{
  "d_model": 128,
  "router_score": "sigmoid",
  "normalize_top_k": true,
  "routed_scale": 2.45,
  "init_std_router": 0.00864
}
Below are experts of layer 5 (counted from 0) of a mixture-of-experts language model. Rows are named router (the router's row for the expert), down (a neuron's output weights, with its number) and show model dimensions 0-127. Each number is 128 + 24 x the weight over its row's rms, rounded and kept within 0 to 255. Numbers have three digits each.
Before each expert's rows: "comes before" lists some tokens at least twice as common just after its tokens as in all text. This comes from a sample of Wikipedia text that the model never trained on. Tokens count by the router's weight.

# expert 48
comes before: " |", " of", "'s", " was", ".", ";"
router:091163155141126114173106064123133185126148197149140122165123150108216111120124161132150154090140162086102117157133125098131089166111119162128140143135097100105136118140134089126180115137111118121137109176157090115124151138141153131144125145145099128121136126125116092142121086134117097116137110122141110145135132112134148106135112076126123167151136140134115127125112139131128147125118
down0:093138153162169094141124119115177119149116148088150139106105130122173117104122136105144100161112133129142131157145151132116128149147160124137103135126130127155141106161132140160131126153116113137139062132201130090123128170092103167112124155124156170124120128129118123108082137130108153073128158098165104128140106094094116126133118138184146110132117156138116110130143164127075156125093
down1:155134133123150130139145137156142122110096143066093132143138144111155134070156146174144108128144141137149130112107124153124150119152143127133135132127121117110100111122167105120118109152133141138132098109128138138136125096114122110131097085175179112120152071156151175074128162053130161161137129149163117129151151102149125130133146124102144144086153125118102126162139146094115080102169
down2:128131133068125115178135102147104116135144133087094134158156116133102150127140130116128154133131097117121099156135113111183132109141102152120072103105142121132111139156183159166095146133144151138120143108119156179139131122118121134105112080131172133131106151134147144184156107115160164116128145088100124112099165123104169145115112146141113109101162163163168136101119113129161099125143
down3:120134109106157085132120094126147135089142141133134120117124136133143111107183128172162114133114133146136132126156174099126088109138154134151156144075140132165103128169148089145081169082098116131101151095113145121115117146138092124126167071124103104139127130152134124128121158139124124167146135170144138103113174135086107112164078123080150118154141151151147104146138157107141131149117
down4:083143148114124131160117109101094122151133119109099108151150146191072109149125151100156149127147098140125103121133087100160138147164154130138104145138122112109119120139108134133110101107138115121125171142092162069137152117100102091122140124107123171129160094126130141214122133165156095114114145134085132148098139125148118162092119139144113118108139176142134141122130100112133098133158
down5:144100085146093153137150109130143121143147128138152110110149148128105115088156138169166109105164119164175114178140153110123139111153140123134127151062135136138141120146120169160106130103143111124118096127125141115123185142166156124148143127150145122116091121131105078164156114120113133122104187067127184135146162110138138119158130105126169162123133122112144127105116085117149132107132
down6:170128101109113089135180148133135157126163118102107135103106165108165146130141113097183186088088072136159094103131119157118099138119105153150159126109119129107128140079148145153128103112133152125157138112131094144101154103135125126151154130130151123130102131110140085131182133162154186108101128150119120149104132089124107134132123143153125112143168129143112131093109164145139154115149
down7:140125139148101111132128118123135087138118143112117120105130117126113136120123072106140148124110122154156157157108140114197136127092166066164125102130144101113122119158091137129093169155116086132110123121128099119136141138097176148145129127140138109109095167105105145118122075165113134152120154116158091128101057093139121134114134125135131177102177109122157094127155146157132145095135
down8:132142120157122161132105171143108168094118062181096147171162098119122107144118133130111153144102152154084116146088121136094124100129113139124114139109117142138141172141105088124122148103115109112148120133145141149102129118140103112099150138131150155123154092075176072183139133124152110116128100135104136142163121121131128110097135146152078154163140156179144129123142148141146116141109
down9:091126068143109105147137119131126172166088148096105115154154139132155121082107089151136147136100123119094154123105133109097109133104109100154106090097134089124170135124088097142108123098120150132099148111138118131186129121091121117090120192113109122118116152170122141136116128113094154142106137115144145092171129153122138130128159176172109119102109162103130124137124157123138133146163
down10:100164180139164134094120107148176119143131129165145112124109070150125124136135091125102102123131140101104174118107131130176153129145145130135118150112110113143106126124085151130095108106096129148111175144119144090104117127118094111120131087101109162142139102139131140092081074140126101139192157075125115144111132128150139111137129082134154170097137108105123102111128123136108130097147
down11:093134133137127132109106133138135126084139050072132123133144085124119103096120119134117149139140113105119122122114158148136118101119134085166131111123140124149129121164111130099117158161146142131098099115086177081135099134142179093123127121150100124077094156150123095143151161097111086159121116102144130096137106100110135134161178139122120133157108130129156166118135110134078102138155
down12:122163168117132130134143133119107128086139087175120127140161098162113098107102142135121117124147140176132132158165138117161113127173140162144135157175124155158108113155155146162128106142134096139115109181106133142114192118101119116139136085135114112147138122125142112190134127182089123117125142102120136134126151123160183114133126085097154150132129150148095139140121104126144154179129
down13:150158117125167157124132144107118125092186154114144085115122130122114093127130133131158164127121133067121135112140155106141114140163105136130112109068120143104158129130136148141129136143126172132132131119129113116123105127169135115145137156155161088128127077126134181125118162141144118127109104083151131108088162105087115105112099167103120089159142089107154168164114163114141131090169
down14:094119144102106140146158158129090140160145112107085121128148139146109168148093132107111139157177082146143129103134114144123162114143145107120098143107123137144125117095159125139124154139141153162098150128091148152129120115098096138127131126122133166097111139102136188138166110135153131122169151101085078141153103153157108127134165159184144107144148121139157103076093159141102105109117
down15:125100151158103130150098134142168150143130116146111134113149130126106146122146140121129171109136156126120128145107160080111139158117162153132146118167154123148120126151118139102157108093130100168093090122106174110091150112124129145142149129119137133143115148149141122141124122121188161119104149095086155168178142127104128144145080206113115136123128087140112092084113116087116089114158
down16:127158161102142098087098127139121119125138115120131134126127106069129135092143111109104140168140126119101146165157121180087142153143106103128142084151122085115125130096144106148137159184133091133122115159118120136114114116094105138142113101141118147130125174161136142095060144113096117124158119142128098146106117156122160110143181090127121166139153100144150085140127107098105172133124
down17:160142142126167162107141141095079113113147114142130117129117132119092130171127128100088124142156161133126147134147104103147151113145142110154147138113119132086144072153124153174122097148155086104156163141102162131105161135147152133168125117124124128136126105142103083138196158131113054150123102182114102139148102135132129158109119143125121163123174145137139153134138108162146134138136
down18:165142092093139133114156123141136140112129123138118097107127103159126149147105183103149128109161128144108122148110157119156143126124129126147159125157146177092138122182184154135156121164108117158080133093133087174140132137106144146151091140081131107142137127098111102124142181091140128116150120120108080080131127096111085136152133079154160106152152112114131125150131118134151119099135
down19:116106155137136125123153158139117116136107123128100123126098104142148140109104131116121111165150101140087145118120097136154129111090138133133177105140132154143116133167125113129144097112125141133133130123155125154163030108107185155156128138129101090143138126086111131121109089157153081127088136125107163121113142132178146143174143123129129161097166126169124064122119137092124098116140
down20:132096131156162137117128168160132108145132115162107103126102107171114115102136160096115154084150164094086091147111106175116158150110121115142165095087121110075173108119123097141148128151122110099089168107128128114161144098139154102114105146126160141113145116102165136081123125097095124093153115151138132126139117143123079134149141122160094099140154141104112120137113129175123119147110
down21:131171111145182107142098112118121131154132124104150110148122111143105140161113162141155108150125113095142107103158166107129101108124096127120120110120121145082140131130113118147149113142112163096092092140094138104131163106105144116125101120138153061132155151125089108165115132200164132106119139134141166179097113125121166095115153103098128120131151108172167142145097109136116149159148
down22:119117114120113125144101114121124134157097134131086179126124166120138145112126143172128127110124130156134125139155116123097180141115147123141161087152148147160120124132123070107089080128110099132151123155135150095138139115091135092140112078180141125133130167143063128154131135110098113112144109186130091179142146132114148128109174118122116121115152144121081150157129101170152147126122
down23:071112164088160126134104167103109138103190084141138127167182082132108117129104127165117122113119097106115142150114109121132122116131108134151107139137115182128148153138148170155147150116169091138150110132167130108128130128143145102108196117122127098139131118097192156150123142139148113136120098100136157156140144106170177121113126123139105126123135122168127111107114115116116110113128
down24:131097111158128129103142112165110138117109137131141147127134188115152103126166103136142122109138145065132126136135077135137103126109138138102136140153138142163110153114141132139170137160111144160099059134088127105074126130168131137121151128137161118092126129113142087140158091108126099099172116124127128114112128145151088160152153108136128119137109151139169123098114183150095161183124
down25:105082136142144115123148089128137131121093134125099104122132126069097155092090088100121154151118076143156100153139158139139143147135130070140151101111107179134129116107110136115115135134116148107139135110108105149133097136131127119127125132147100159144083123160123152140101120122100097110175152134127104086134092140135137102159121127184148096143118078119131116098157122192135146169111
down26:146095105124140088122154152142082132147153139072137117147151148114112095125151179171137188081136128116101135135160125077109125124129129143113118127119128156107140102134180093105122111113119101154131109106107125117142096120128154136130096168107077108152114158121120142071169135123143115082120092134106123120103122167095112159091126106144128117094146112127120139180113132120155145134112
down27:122151168144149081133111107100153110096121122149112120088113123097133154111109099119146170147132107138172094141142131178137137135175142167188094144125149145113145080119103173159129116155087150138121112126131184106119093132093122119090144127169150124135121135114142148164136119137127085128123121106138097152167123155125136127072143137110111133100140141133118086079115105125122119105102
down28:087060125100120139128151149141155141160140167137137170102105116105135148156113147127138178125118118132136121116123136086124142109163082120132164108136118102118148105060109140168119116132107151138081152150194149154103183117145152156173119146129132162138084104139121124149135145144142155085114124125177109121128129116134126118087147137148135143140127134107153117129165135131127129119174
down29:185139128168161112095151160107134141111140137172115157164140119153135154176140104155102155123117150109129136127104137124100145105135096132144133058105140135128108121105145123134086088089141131110135168118127160146101165142111132120130116085108184098168130111094152124105142140155097124116159080107138131141120146091156136100097104106104147148157138089143136105097099116115149134140107
down30:085135150136076151104124136198093123164103135121142146121112113127123143122102198069134094104117124139124156116128123100115140120159163133098071162133119137152132132123139155130171091118102126133140104117153133161105103121125123154132155132132111071160136159093119146133175093164105113108126150117134119131136103131162139153137148155134122140166155137157129125156102180107144130113126
down31:116121144140151126170147142147121137147091091129125147162182126137149142129104124122097112108125138172161155099153154159123122113162188128099116127131134125126151149161146167111130106117133082163129092129143129134135153124117110124149125148102145094170145108083126112147145155126083163160132147118129162159109141116127166150087162136104151125118116174136111069170164084106154105134134

# expert 49
comes before: " of", "s", ".", ",", " in", " and"
router:125131140096130105163146066162144143113123207131150049156121112105201120149120161171123145113108143139096132115134129091127051118142131120116145141126131158166109133136137085112137136106139133152120105116129114129153132117115149109132105122118099124145088095147107130145126143156126111097173098135115145113098114146171156121129128119152108131108110133144122121129123122153160139169148
down0:114065130103126133144123122096159116121120119133140106171157054140098165139106125120121150132117135150091100096121141139110140099121136103088111115184176114128131126098116126094113088160113107167136125158130110148108128141166155127113139145103150133126113166136132097172119146138147099136123104144145164127152099127172096138088170144144125100092129122094136084156152142099161123132149
down1:070111124154151121107109159145141139141126125122142113160090098143105149135122129095093164160085117126106102104088103122136145122110176126138106156125115122157110159106140132127163094141089148146081148138135110097129113171120162088132136142190145148165138154136117147083113134099156124149108108134131119142141145111140094175126106124114117096151154118102114056148117161144145157125121
down2:180120102102142179084076101121168101110103103153135152103132135142136125164102142105110125109148149149143136127142099107102168093137144113153117093128161120121111148177172199142093130122104103115148170115132138177098114118130110148161115115119158128088123125113123115111127155120167159085147122156115166146110106138125130159117125110124153124088120090111114146126145119157142128117153
down3:146095127123127183166131137099141146135118146131121128139146116090136093138157136158118118099163134116103120127115140133126114116127160092102147112098087118114162089120155111107116131113149160096122138139144117117155128099150120109130099115126162118112134090140131135229103106089117110136082124131118132143117139150097127126153124149151100157161117096070172114120105088096155163145170
down4:090154122158147128088148118126137138088120116125143102150129137104198099108139121181137138081122156113148169071134119143139093137132136140173121121124098153108125094115095128153159108095132146097146137105142098133153105104110131084153131128094117146142108122135117170116120125119125135128123091174082118138136124111102121118112172097091113109150165163152182136152111125096165130110123
down5:150178110093114134115141143148113141118122144100166128095143115162125101105108096147075127140149106115126127130139136137164128134126158122120099123172121136151126131165157136137144144154104147170075115108141118156149074114132138136141153146107141128113087157128138184089109154098151165127129059116107066119102147106149118126168099146152133118144136168129114102106158087130137152123109
down6:140147081112196126157111116156107110131117100144124116110153094151133133148133130150114114123082144097086164130147132119114154136122081111086167129144082104156138120127135145114119138117146115131110124197098104123161140108147100155113081117170116118128121111103116148123151086098093119148155114140152074140111138161107136097125104078154106103105127134118166112152150100121128144144097
down7:076121132155087116107102139152110151145150154141142108137124123125171135167141123157149149100116198182152137130121137111111129151137123141149112162126086154161109102142124077086132156161124091140121128114114128089188120188145119107156096165115112152154130135118112151127126151123106140149166102134118101136141123147107130093150070140142105095130097122138101112147120103138143112122149
down8:150131180123157134130121143134152137122127125147185116133125086131130159113181133154111144132151153105090141146131089091107133150114114152098149089124122119160120124125101109112121118144068130101165179172144113137105128106153085101146155141089143094103139131106134113150122104109160118152167115121131164180118114144154169129116098131104092116094131139110151094145165151122156152103152
down9:136115158112148084087120097105169115134123149089148117132100107109148122140114125135125115130130127111191104135142150063177140107141122142159165120136108120182142134123155127094113147118140095135166101142149148166161111113123118091100137123087093130151102099156108076123124122100116148137145096100112192122125131129149147099152123124125120131136139150134109120133116105140108171186096
down10:126122127154171152111098154135105114140142132109112132134151105120102125079091071113144138106154084114163168141109145109133147083133099108141111147119145097108142170086100095160135093103133126137126140114165136128131102121142155136123117137132144146130140125165164193080137184151147094128164107104126101101098152100129136142088119170128144156122140098112108122115121105138086122116097
down11:110097115170156123151110107123130138099122121166126097116134152126146118127126138141126142163095131108127163160076108123090135154161097133156148109102099119158129145152188139128091168129093107135112114154099135164097132134130115124135116116168089116112113144127162142201154141100084147073152103146097147103147138163099144172118112124099142148152148151115116148155159129132133119158136
down12:116116109112103106125142150149158120105156116119157095148111136135156101124146118127162119131172139132118120163111125123111143124119146170116138156130095160144161090137123147122108172155157119164109089151104139113125100121160125143141177107117107117159109056094129147098122145127093130129119187108153105094153162168170124113114124118134154100136129162160110102092112108085115137152181
down13:132115120108132169196091144155119103115128144115111110105143119120116076100118094143092118147159138116126104163121083113083090144099128142124102164151137103122131160110135153115147108107142160157111098105085127142132091126123104117077137166119117150097145091116118159151170105170117130088100186120134091108128139130122084137110124149154140102118123122117093150126135095118129099140156
down14:096145120147100165104105141145098104126099180122150095164079129068123132110134112137139100099145156135075101148124109139132150124104135130124129091127108155098142128148092090055141098126164131146171102113156135125136146129126117146105122124156119141121137115157115123088117134161118087112113099132092135127119108092107088138120112141143132080085128121114137131127085100129140132155183
down15:085105130122134118138122191147107083107115114124110116086150119168134185162114127152112133086124109120119094162143158125142140131126130092072104134117193103142136131171146115147129117143118083137098099141127111139127085145179127147104131123123133093165141105125163149123134111130105114124121146151103154128103143110126133131124114097169150170104127122140118117157099154152071109130085
down16:134101144154124127134149161154155107118088166113146142111092108126136144137094120140116091140138134130145146113082113112115141093121117096141149132141080147118121100133143125135192131125132160138133106105134085146096104089072136142142107162122147092091077119125155152050130096069098127132109129150125144142104142138186135119160158136152114102123138118084136122119137147120155145122127
down17:138102141132127165099118107137096124115137173134140126129107101123131175119141156154156165135117095112153150137171145160096131155143123096121105140127116086123123130132113082152121088135130123163135127176119168108134081157121130080107103144126134111155105152117119083143142199130115149129100121103138141118124111080122087155174090157120104135113159142108154124080103109099129117157108
down18:127072105145133128167147135130074123123094145114110140141110118085116114121153129153178114114141101117082137136119120098066079103125145166127100123112132097124101105144134141174110139147097128138121136134114143123106127117158154116164147102150070138089122138114142163200152139150095112089163157130146135142167112158139107148131144126157146156137124103106140135119113155130090155112131
down19:164121108123149135114156112134145103141123084093171120151093129119130152121109121135138108083122152122099131135112148117141091130138124118182173123161097117122127129120146094057093165136090119122127135101177185158127137160140122117165121154125110115109153117128125122161140091142130125117138132133148143116123117142102072163159096160147096116131128154093165078118119168145126120085109
down20:142189137113126103135162104108130123121126120101157143176119170107123112120137103109130122157118061127124100132164138098124124184153125126121118132116108090127128144136140159182112125157099131107129131131112127161100142143166096146137135095137161103107136147167153103122143134107142122090147134107135129113135125142117114132120096117090123169154141129142165168126125069164057086122090
down21:128145087164105085098105136146141104134140128143152128114084107129193126110113172156113125097118144098133116117103134156074123113133132163118120128147088139155144130084139115111133130061114105109116148131105126136180095133126125148145105095128165108142117161172163097062132131131156133096166112129129161123103171137121110114156131098139135121144138098109125133160096138162129139114104
down22:128185115106129136096105162158111076109090155115164104109073115159127136142145115124140066108124161129118124139109114130148131156124090131100133121128130132118100116111114119107142133155118134135098116116156114161126114115124128147140092155136153159138121111149085125021115103075131153125108088173162101120124113128139103110101112098095128144170111110143140112136126133129135139148129
down23:131141105131135105134157143129169110165121124109116130139132149122097121104154151110128184141112143098125136192116156128150125147133103122135106124118149123078128180117122201161124125077165141100092122124097188148128132134124111130108102133126163177102160126129177160121121112120096170111113120115145105135136163156122150132115129140154140135140131130122176144103072081150121131130125
down24:134135142084137148135128133081100151114133122152089122117137146099106117132091114121111142128101139126125159122151077170162139159161158114152096110122117111106166129140094108162078150135130123134119109144119138153102147116133085121098136078150146082127118149143158147190142115153141105141145152091083126115135140100111128084135152152166104156133134100116127198132104110126091123097130
down25:094117155153134161165141163126143124105107079155139156151139164131110174158148123076123119195104106136136117153139131123125132099120150101128147114141077113130107120119111162144128121131107153125141140139139125129075106122114096119131111152129123139087136175157098119125127085151094105127129119129073138119149110129142125153115209158139131108109095170075104126124144138136122166121128
down26:122104126120128107124173141146153170130169108113109133126101146151123109106081132102129121109136108149153114103140127155161088141135137179112094113148104160102113102078136136141130142145131172169143103154159115099123150129092077105152112150129181106158083141121166152092143121112113117129104090110126145131112135128106127156165115125141143115128119129134113076151082062126152125149155
down27:128135170150154078131137147150161081068133117156113113145128126123155155099090112092145117167132106133155145123171110103091179093111101143139142100137103138150102124153151133116162148112144137109159088140157100126117114088124147160118163111158129109094087120110131126080132086111110119132128149113147153147122116141160141128127170175108121147120123126099154108109164106105124157124164
down28:164129145147103145135144127110076158096152126116138133111099098103165110144139172142139190134159157127157101096135094137113112144153127144170145138106097143100167169088168121123159116142114116129145102141088147125145086146160137137128128134147116094121131155137113113105181107111109131153135078147137105124106125087153123097115131143122126104136132068080095134146119122104116130164162
down29:121154092118096086107135062131112134122139152126149150114119166097121113146164129151133115138132138129140140135159136106142171157123093097145116098085107153127145124130130056146106116132125096087164161170116108118145138130149111121112138110117134131158124121131064182101120117093097129097112151161133138158100115164113126164116145126097167153142109110071143147150148152122124109146116
down30:123137071160131129079113094180128118143086154147141116115083127126152131087161126148148121112138159162139124114079126124104155133155108151122114146121158151148110163098160113151140115153111102119117119111102098117170122144122131115086130185054109135132114105116101164110136132119146119089124100139151084143116083114145127137150130103118104102078146131130125133121112137133142081097111
down31:099149091137128173097116129121132112122129136151112086123125146166155123134134147119097145074120134114099113106133137100134140158106113118119139110132074111139090145111123130155127096148170141137115171098098097090156138146129109131144096091135132177163133139147140152105114140111110153101130103170108085125136113148088135133144081135111167133125155119166069157155182096140125096138151

# expert 96
comes before: "-", "\n", "|", "The", "=", " The"
router:152131098104108097094116155135132150137135154095129161084112132073066167130109114082099062122146130132125131098104136105156170118129085145128131138129115122148136162120149108110102107140136153135174107128132110158140112159122137127105087084111118104110117125133137128128109146122123104134165133115147132099102093164122096087155189134141132144147123080094118130112127151127110110110081
down0:146123115155096072084113067089120097114085106129143141102143111115164119115120136141109138136109112157137105085105141126134162156143155116124141111128122147135131115122114154084101141139116106098152147145080081138133098126117116100164108139133144066072141132147132109113113144117150172129065124127110122151131085129157123101141097103105135145126141163145159118143159137137121131116179
down1:135141174139135119127122066072130131137098172092139105104160129108134109083137137152123185149152128128111145126099097164139090133094103104115160112136160105106121142113110126178081136097119102149143105160098134108106123137127147142157131124146159134103108171116145134219157135139146129132143149126111150118146149103152129144127159105127136155091112158162135141109131135117122133125157
down2:159116132156144125130140107085113130145098142089134129120158121107092132103093136170076155159112114145110123099104167152097128144157076100122136107142172152156085109123130130136079136142116141129118100141128115145114116093117123116117113108141130121148119133114098145196123109162111154110131119111161135065120110135152100138133152115185144109095189143109091158137127099135121152144146
down3:134150165138118129148140092114131138129092154096130093131161128094132090076114154177126222150147128114117132104126099132116084112127139110120118125105157139117115126083124132141090132097114121116129135116102145123090148117126121134138139128175110123111113140138158131243131129159126137150127163148132103149126152099146109162123135109137109150110130181155135137137136128146117132128120
down4:078117117133125195168155143111096151173119092168151124132171160117116095103136102116145144168129129109083153144125101135143104127096116133135137134135159135158141066125126114118147143128151109070115106117132109099130152127146142133129130118152141116111130151087133125163113109135091157134176089124107158086124144104171106128103119158129119130080103127125124119103138082116106143119086
down5:106085134118140152138104112145157115084117101086112132147115108090137121136124097128098101137141120093114129108121145118111117118163132087094146152090155117170106142146108161107120130171147162137171114145131173168137117148127148108100129142119101091114095102114146158182137136167127097137175173140101137119061085140140117131116148134110086147095112112102119149102151121140144124152136
down6:132145114140102156060135114139105157107161153110098104151145112111105131121127098125101168129091095170184140118147146126146134101146136140152109112133114142124122146107167164149128076144151116141148113101129133122145167132143125079174138155115125124141123136148139162100133126174128139138151135171123136150084094133127153128137130104156096145110154120166195171130171112136100118119159
down7:123109101086135160106145108120127111113110156151128140138118115144123137146137079094119081067097151096133114116131130091086159131109074103081124131120092081129111163121136110132143123134128108144101134116140147154123132144117138150128140136134100137165097155130135093129092170114113125156147104117154156137117118126115152107110159117165099110089160071090067118075154119121124130105125
down8:117102147162159136177100086118148153129118099116147107118136102109123079077127134137156148173095136140123131139128129131118116121102151127123111114115147137135129102123088107157095143134170139121083171111152136113101144133160119083102148142132153133140157136065127108171161149113136157132116142103116120116159125130170150160119127143178104160147171161127141111099115055146131133115140
down9:103161104144128157104085166129146137103146120132127117183134138134125138143125119160118146132132150114162174104121106105122145123150116129167169162141124121128130160111138132108144140127156150150136167106125142136146131113169108127104168136136107153111166129123115110114120096103114136132086140133128070173158144130084169081141160124131116113169096191128115132114125100067177113168115
down10:098146148160132125091147143134123086104136156114140129144159071110151125122092087128152123112175107140102147132111100119120144136135081115127095170156113105140132101131131161126157160056147117091178132106136158153112136097082110112144136095154120147103141151118127127160096098129125098127157084148152147138132119147151153174081127141121088142120153121113108130121136107096112090122141
down11:150184143150113145146086097114121119119136124112168126144134104165177115133108100166129147157117087118125094145120181153144065135152106115112098102145117145138120138126113127133079161124091103101125121157123124133102161134095143115127102167150137093133126147126129140133146085148140164137096150131140123129146153068126094100167139082152151166099170152115147149129130134114130108153151
down12:118121125126136111059156161103164122116171157178138136155126127111137113141166077126139149156171137143119130132125120118151128147153115096176145160117095105096163139119145145135177144119134115120127141188127127120139119172108153129126132126130121105112141127132143152098157083115120203172116116156136145108138110113169133166106140141098178095125141143141100118150138087113141133130138
down13:099146052092142125119146160191174118106121090165112126137117143137144132139124137128144109070125118117126165131094084114093166132131126120103117171098132126143130113124129133099151106137153130129138117121115157110111135105137153131103140105149142105130159107155168115094070147101123111122119165094114148116147120133121105121135095146094150136167145147067132086098092111101163127121134
down14:069118156121097122168150146136133169143115111158158151114117127180135167166127118112142103159139129141119164107118087118141104141122158129168107126124121055081116081133139112091131122131131123145114114129133099100112166137150165153151127159142109140116159144154136091125121137120125107089161111133148100129120161142120126089121068095121152168143114103110138130120102144101107120091092
down15:108075086115085127133101131157174175186129147112154118131110150106097121116113106151121132123144148099123143135181148112135106149122132106110141118139067152119182128148173113116144158101129107129133114120136115175135125176130168161129161116148127129109153137130173139129080135145133132104126147123122136083099142108155100139154180142165133097109132129154117129094085110116136124139138
down16:099108143131080137138107121108135160125100149122124110117136159069140080093132104147095149158168139106089199145134094114106128131118120117118107125175151122127113120124088097128117119119157129150113072165104119088141149093139114113151111135118107119160173106125124117153086122141114101111118143066133128075128119131131146109120142131126144104103134141123136113090146082111108129097087
down17:118105155126133116102176142136143112105102130107089127136156119151092179128103133144109136077118120148154147133163080116087085087169104121141121107097104116097140132120128145123137123134178127161183112100136122101155137074100151125113131154141123128138143089124132141105146082121141130091153118143155095131105163107130135142099140097106157107150137065115132131162111128166143135161113
down18:091138104094134123138165135165130160122155114121145090156094140140109181121157123159134139138100132138133136073149156140123105098172149119125126175108145092147092095088140114122129146166115085135083126126127121143128109138127123114088131145100145080117113098102131151096132128131159121178138106103110114153110170102109097128153103091179165098142120152117087124112148140103117120109107
down19:129126113097184142124139150113121151127118097084144159124130134081138173145118125129134140097119157171085112154133102099138100114115139149130130176117130143132112139146131141143166121134194134118120127061142139085153080119131120098120147131140144124111089053135166116134144157106153129142176133154143104132105108097127094157102093143143097109101127112124120143143146109126140135160095
down20:074110137135158180099099166101127117124147099122134107123135156177121116123114149096122150113149143105099124176172113146172106121095134171131143093122079116137138095090136118118166134179110144121101141132131137114125087159158122146170114145148123155148125147096155119111157122110126133113134127138138112094092119149137099128125134151134137135136141169142165156120129138090171104195144
down21:119144146134152087108129094114133140122119114136135091139161115072130114117124140156109165156082104143150109184121162135128105099146139086130166127125137142125106147125099121129121145069152096124115087095109170133112106101123119083101132102115128150115108090157136174161157121128134131148128125118114090095168170141121142182105138116149116111098109129157135149157147110158075154130113
down22:127095089121089144110120157149140119104158101161114173102097132164113152187133086114118066143117153140114138122084115122144178139140095144114143141145129145154140133144138122111160122180141154164141138101154126153182092111127123115059139127122141116093136132098114125047120124108144121118103141145113139139132123174101142122118135164110155117137111132102115108136106126123112135132111
down23:101104104078103169116128163135143124118134093123142162144099174175112187148136078138109106082126100123112104131120137127123149150139138140116093131126103138148130164144154123099156102145133116134116128110125124120154094124173146162090120120140133128114126090153158122059102122087162108136106116146147157138090144136095123103166085123114161146108089089114120101100117132126128121162135
down24:127129107144131110126165075137129067100162109102142091141159121107106119149102148140106145152134160147170084131101141125167112054135148131139132138140150112145133105095094169124161150081148123161128162173098148131132119114151144114104133141146116161122125101129116121119191098141151137157131129157107141123128138112101126128127090134167091100140131115123121102172092097141141147118153
down25:103147119134114128151115131121103124109177083154098138144110105145122157156146096110141110096110121146170138106126119107117153136146168160141141122082118122164139139135121111067138117103168159153156152073130126127158098122146110110125151157119100128122115104118126098111162150080098114115101118145107138166134087144074138153150129136120112076080093102139108117125135160159145105136084
down26:125126148158174146128157123125121157128126123190095140170130125116078128133120146149096157140123110124116119139163111120135104145135152150148157115114092137125106118125124138140169111154115159171099161153108142096091128125158088186110120086106136158124136116132164134094127082118111109139105123174138148117123122146175118146053147115139119110097131133192121117136165161119148138122132
down27:140119146121132098139101147106163111153111094143117139138116078131129139132130135155108088104125148132132184167127121113093151183131125149139128134101109125128143097148169137122149098148109173128121133149148084106164096161151163132131097124098107130148164137114150115070089153117126116097145107133103144132086141142120141081169117169101134110098102067131109114137129147117183134140112
down28:136160135090154111118115147095127159149153098117159099125083121137132143130164142127123077130079082111149146092132133143132106139145088137119132113137139142142142110122069159137142154113091123132156114143148124138115109177131166155127103123079147091129142157121139135103092093098120140077152083089118123146146151113133091099121131075154114124159153119108152115110138179140105120156118
down29:154136104103188130107129147142119126144131122100105113133159172113099129123163149138100161164141089083152119111101131129111108121106128124106139156162172147148110106107143140125112085132178101179113123112116099148152143112143101090166140129132103046145095146159108127125131130121119119156112151087117118098103122135087150149142159097141148130119104128140089170145125127123131142174142
down30:117126132079110121166133157128121093128184094119074124115050138118121097140142103149105104113160094129123169142099134075121161121146106172152136164163140125129102137105144145136132153162099168135144126122105097131118136152096152185130108118124113108178158107142120106136092108121120126091103144160140121147137119172119085097119137110123136126141146125102152135141112129087122113125138
down31:121148111108125131150125121149151125109129123115179166106110099145180162119119082106111131137141111103131153111129090109114128096132133139114135141119107114186162165135146107113112127130168145089123108177158149162094134135126118094175187154119119111152113154119136106118154128205136112080158110114100115152129099160132121100130168155123142126104112070110120119108139112140135125126156